config.yaml
n_experts: 128
moe_layers: [1, 2, 3, 4, 5, 6, 7, 8, 9, 10, 11]
router_score: "softmax"
normalize_top_k: true
vocab_size: 8192
positions: "rope"
lr_head: 0.00657
schedule: "wsd"
batch_tokens: [65536, 131072, 196608]
doc_mask: true
Below are experts of layer 5 (counted from 0) of a mixture-of-experts language model. Rows are named router (the router's row for the expert), up (a neuron's input weights, with its number), down (a neuron's output weights, with its number) and show model dimensions 0-255. Each number is 128 + 32 x the weight over its row's rms, rounded and kept within 0 to 255. Numbers have three digits each.
Before each expert's rows: a language model's description of what the expert responds to; "raises" lists some tokens whose logits its average output raises strongly, later layers aside. This comes from a sample of Wikipedia text that the model never trained on.

# expert 30
Word-final e endings. Final e, ne or ine pieces ending names and Latin species epithets, plus closing quotes and table separators, such as Faro-e, Charlemag-ne, lacte-a.
raises: " of", ",", " from", " and", " by", "-"
router:103099151167066127106155162155105109067143156146094144172145071160116170141150150127120106105087070153167132103121142162145147146117203163149165195094108118181118160087135102153138121099145146167116102179107088151128081193109122159094141140168092149083122127136055155093132112119148104159184141142112139141075139122114128048106090105212173110125174099146157103090136072087105165122132133152138121164140120145147071107088134122107118187148081122135131121138132124081110077164150191101108198160182141161155169124101162102128124110166134161176096102134149018089160058065113137101133125143117150116206113182176132107083127110072161134140119100070168161142147081133102081137124120165105091077164141127118128132112121153141155080118140110164154140127107147150186092139134179
up0:133118107071138131173080150185153127151115186121103133136081156101132152130119123123160119122219107101123115140109142141147094074120047159088093136135047133088084158192131069148117162085204155120139172133117095156037159084167097132168141127145180129122106140175122097102178118158113103094134131108182143128123082180181079147138170134158130149111180084092169128136132098108156076161134120141129127152119145123097175163082134142143168089162101164110095124144159102161107098177110124135155118188158125198139087140129133079168113101074130089147098139134151084112101135114162101113158082138160146124147190127184151126161145145129136138108121066074092089086139108134114088189126110189130139160195146060158099106097063125109111154165098162139140133160144202124176111150121154
down0:164077181050162123162141115078172143089124150113137092082130128183125078120145160103123156172148176133135105111132121114053116101103079133184094065150168150162130121111128149125137115045121089112137068157160182077126153137138108196118079091203136133132050107159149068093102157131176158066131168099118137182067119164129175128135144123101067118108173144198145122130140135135123102158114127133164084043107117189129132164157145164155135077080110095087095125129155140142189100201109112119162138143155133104104151121168111091206082148077107129092150148172106157133137140095115104131125083105099121109115158099095083079128100165138112141178143117143069085132140142147157144125135118155130148086162145082151088167150111110183111144147147102149130107081135175120133125165162129
up1:078144134059095147164086146170105101150141112093128156142133117103165105087151092117145127113104150111155146138114174158132067119123077127108104037129147096136084131126137080115147133102091157167076119172136082047114106078142115186127163080176161141173157115149158158135123164098167110169172143134148157120143094143133077090190120118174100192121121104093120137067194092165139120086122113134145129169184158106186169117048109177110124121191093071126112081037159150134155184150157220135127138126093146169126146087116134121123062079123138134168185137152175137163154168152128136143109137131123179102146094141121169201148117111069149092125175112122149103101088121127138136131095087150179131155126182119128148084130124130116125112124175074126110092164150101144092097091142145
down1:124130164112160190105151139170084130137160174123126089131153127063122105115083174121116105113153141095145133123130188146128116101101069138187122089030201068066102108108135093129179177146163151105149138091084094079150125119104115046131082138088149132165143134068120159122144115106167143148174156141159146144082082128061116144077101090129114118171072124154168110124119155150114140155211111113163172099125100126111077098109171135143123116116077093102131150139191120094057101041095139087091153150100119128136113129110155093125145128210145129149105147145150113132100156098144125097136139091210071159110202160144146099076120188178089137127131115131133170090153080094121142138140100205136172128145151120113166107117183125138094168109116133157142165135118145157143119130084101
up2:183086153135104085160147089136096124077142156081167167099095133058103126087099070148123133193094127129148105144094122190158141126145190096086132123203164105146112075165086140096137088144133128173157099126077135232131136146128171138147120152138137108140139097110125137128163089107145091141082187155145162082112144115130151134101139130155086047137122160146170159150123187113098142122125129126103151078169152152151098119108088073113148145124170131102091101156103125157127130110070130113070143135158113186139193136141099117206107131089159100179177164121090170145087125112135124147137185122072110147110139129135169178079116144125103133080115171139149156170126119171104119141055136169094115103194122143187160117154157181135080112075086128096094058112182171124114132158172170
down2:103155084115110117121154137172141131137124129124055121108173149161144149125145144090146136097133109148119152138152161066101137123083101118092142176114108087160100153157170170140125148163152173193110145075122127153175092164130150090163117132119167088111098123160157138200119108142138155069136103132093089172155183197120057094144171082180125172142080066123094106118127129147174136209179055125108110149147067140146103108140081157135122158110146199134113134123135159137145091093194148157099108136117170128086091091112159145108246116149116196151089127118131165108128132094098111105086133167107122090098079135109141174162089096118143158135068103086153157157197116119091121124118150105149121092068095111083116083139140095092112107158153149208141138163156164160113147125106064

# expert 54
Closing brackets. Closing parentheses, braces and brackets ending a note, record, year or abbreviation, especially in tables, such as (1–1), (UTC), (Berio, 1977).
raises: "\n", " was", " for", " |", " in", " with"
router:098140092165138190094140107078115150160078153090159118147110137112123138092168145120126200097134123124151157160149143177183127099138098125135162153156137119160131158096176084131140156119163112142094118132151150078129176091103147071113169099116098118074121137109110147144098132163125145108156114129133067122063134192126061170104138097109136124107105120162135079126175124148091143133146136072168119135149141147106132107177100155191136129103171096144096181087201143103137092108120101083178085066074148138161132097077162145132115145131116212175159076069175133137120194132075042102136130107097120185092092103164110148061072103132063156146132129078064107150074137092159127130182117084129126182152111149083188094123152120143156179101134163128148154156099189161102125145114140
up0:086124164097072084082128132187104118161129124103100075126146125069152092111087113158120055125087255101152124082134133100162130120144146150124116109138119134153150154104100055094096130157045130144106111102180152112123127168123131160118139140166125113136085129092057110158096121097128131073158139126130093144132117078106128137128123134143143175098112132118189075102155099098136116153125140137159092105154148100112124125159105169161206078108176130163163149143112203162111093155129148085110119169127194116155141136142097113121116124143077194158116137130125100127077172190084119141157141153160132158088143147095165103181117091131072181124202140189094096165167159130098099138117026159114170167158117121131087093149140077128180179112080122132100121149123175169103135149144091
down0:133090052153164105100149134072130050062100080123070122143110123159117098117095127159107177119148149174144156145140140162219104124137138090143133171098067105147116153198121123172071121147143141119098136109175205123164139102132124116150126177133123148110112103082127139151096021076151131085136092121097182167157095081078158161091103173113130097117154108143085129195137143127105184144110066113113134086128126131117094162175096117131156122117158118109117079118116128101142157126149118149070129057098202107124191083114168111114153154087166100146139111130142109137135093107161173103156102103126170111143150115098168118124131034092138149141176116112167138150083186151102143113168124168111129138153094146093114067151155130154167148093071106186144136166173119160123125142193153
up1:128046112129116105084149090153173141134109129114094140181121120168167098154117140198111130140158159116117137099099157110081141100158104113149146124154153080120122111100170057095088171158091134116094129118141103109159149156128122116109097063073147129144163050149104143131133124116129120155167078147068122139127159141181134107109192136146127127156111177131141108143153117112202087163134153145146142126083198130099169105139132104160134085051084083199110089109151116116100108160111140152081151148176140107137081153165078171181082115196142146117065141136100118157175123133065115118083129106095124121156148126156106098156170104155128160142160180087081168073169147172187068104081160105082101133107134160200099124108139083162152172119096096103065115152181201143089126135141095
down1:089129152157206028141189113127134093093150099135138098175090101129179106127164135205158105174158158106075093080110113148147132138113105115127105122138150126158057163125096129138139142151177077206141144178084115026139163115159173120163182088117116115143114167109102147110139125174139142109103114078131092164126125190121111144105074114091113078118169153092124179103136173106161121145157063113179139123163153089149065131148120127177116119115153141105125150105105115083138119159109147153131119113086059161079144085125121164136118118143145051118158078116124120132150162076111191117129081056144138173095110132125127117116094134109115137133091132199130146096095147165133142185117162073128148142111167075153143111134116142147144178121122159173068185135086143144109110151134045
up2:091106174174153150138124092129137166138041181096145192128082110134157135131151108173106081123165138165185089165090121100161190169167099170090082078154148155117111105174131086093174153143114123131113111095165161123118091089093087135104109109147103066129114158132103164170164121108074106138172074097092172122128102141143061076092153089148086149116166148135159133120141113108066161098118121157075102167165149160176126104155168150148099104072094113162094115104132177168135125148125177108098139099139135131163122185102140134104106154178123181062155126077200132184108161144193070125126100156101109096103079025140131147111109094078109113128124111126108101082142140088084159113136112130166158169149174143130132136128148104178138161127112117097119100132137209123170143081119098
down2:092187128092086121075090137111117128114125085128113143108138156099201104110145110102119097128080079101134197140176118117112084129148097096129175103128146104159170142098157101121183191186146066118135148173079110156099137099174121145084108113104120137207105087125171103108144133131158098146107115161172155138148143144104130134113114134111134104132165179115090184055118106081185132148160138127102135130149102138160107123122047170193086136051138085169127137156167116140176132109121106135135208122095124101100118127132118090162126122107150148132172138107108161176152078142119126113097133127119173106083196116142121141116076143114102131108136124161193096102101109111191098094105184175083143077126184149130138078060175095198145110144100129077121130142120100093152182204201084

# expert 43
First syllable of names. Opening syllable of a capitalized personal or place name, often after a pipe or comma in tables, such as Ga-i, Ra, Mar, Cha, Ni-le.
raises: "s", "ts", "c", "th", "ber", "mb"
router:148102176134129164104152088116130096126137145114159135083164130105141117196159132046102156093155164162157202090075049111153137097097201150096053145138183140136039142121086094142090107162119089138100145123154123166154112133137094109085138122184139100117157144099151159117149153174116156101137134105174110126161131111102193100134113094199153141161083149121137196122086123153085112132123176063093177160098169167112114125113117121079073093128207155116152092161106119131159146164192115084097085089127122095157158118097162142104131145093133098190136175145138137088090094110099157116112161111145117084077135114061179139160124107147146126132103099095106133164168145097169095159146107102139066147140113097093122173167179149107141113144133180137127127126130167111121145156055059
up0:122104048187119103129110140126181081134101103180145110079165121136111105209127086130123130086115124119138148115087066095138116097087158152132148122077131124089166169132099075094146110118131104130107163124205157101123139100134159180120133087167103131129120092137170169110135078132121105106179143099101123121123088105112205165192141149122094146173182149162083172145089168156128089069127171139106104128159167102136117142138147142091098120058158080134177137120070132154173093168109105138098095163198183139121091174132144132134157129126128085117105105125060152144083096126103128181086083130127186064121115150094173110175189143135137171138146054123184118153154107083115139123065169120120137159128095112075074113116135129071145176177159132075153096105169158114182102107109131
down0:079130095080115138043162124179114139139160148141123117116127169137053151146064103102096105116159119105168079104090183115156091187083066153116105130164168125121114136059129140070141072156129105159186175096124150143148114145166151140121136138098164136172102106124153151109110143108186224129154100148085154130124145165118163107154161104149166083161135143201070118169113142142134137132120046088149062123112060100108133086132096127138123089162165090165164127095105146162147162106162155124070184101102154139091127184110185097065185137163143097120100132101144158136125130084185151169089180061119115117131113124185119088183158159086102088146156153139152118137149131178100123112108107157106144142131184139136177113174092106118116144096131156121138080086108112151136128128150064
up1:093128182177152164139127107160165119101101087149121098057153101168129142166117072124088123134111148083150169174146151160205071089182150202123141155083109126127161143145080114125135133154074076133140149134148144124127156122154136066009132134098128123102143130121140084160084140200109162134127176130098128117148118160116136118129184145136140188134140133128081103036094134094130131150104085093109147125138125167141106131136182181061123139116159073125145118141142132115090110107197112131100164097135091140099100144105150100099092079108098191125158128173097115128120129152143124132133142097114156122143115142068153156123145118097174134123158093146155185181125080122093162094189046103141173112160088141108169109130091163088121149104061176168177200117164152105080143097166164
down1:126120177177148149150144121113134111140144141137141121110139056142113114133169130149200140161141127128177089139149141121107100032097062160144115109142104109156128122135148166124141185173171117113125138097114155112127098145100098196131146121155145121086115105080185144114135146098057123135189143199172162169132069052107140138173177098092062108123171169191107120125089137113156092128118090091070134150125082123132171132117082144111081143150133150073146099149150130104122140125159160113115177143066083165145141170068122211075140119055082167120119138094197115109103085184139128135088129140126094137191132163148184129073152123097119139101152100104099110131108179164166118131162163115101156140161066084100110123101121121102151150173139153074142141119228145126137103098100148
up2:124007127119087118118147106128146094148122087072109126140188103093095137096142184072073121132119129168150108144166160112152119167138169091151131093090153125092126133099133115168157124171144139146129184139123149071102156177085153122071092135138132120126099123132095155213111125173101107172184126093152143088157144132166116105122084081149156090171145101023097182092197119056117095151141182080157193153171131127097100122152150125160103169127156118180100087143117169156142188169167098105123108193200092114131119124156174154138138118119122121132168132072120147165111173101134207088106162074168113076119150134115119082097102132127145097126141078179095169081113134073170149149130104155132122146110126109142135167155113083114145148148094125146113126137149171099107165151125098
down2:073134107107166137138093071157140071122077140137139073067131181086148079132130105192148140159103090172172082133114150115088100161195124072139178059134098096119154106157153104110104183180174116195144229121094145103137076135159135140128164151129120138103031099147166112101125090087098188139112131106136095109092132162171074122127173161124084117148162148153154107113151107110102060121101145086125117102134171124137140116164124137161090093128139139152115135141080084094120136173096133181119144151124128140189140101112109177178123156144149111102102115108088121146128148158150119151096124106124184171097124141141156094114109160138121177135170160043153161072136134167143082099152159060105148095117105129199117184109095101179116183117188135136152126122094099093161134078118134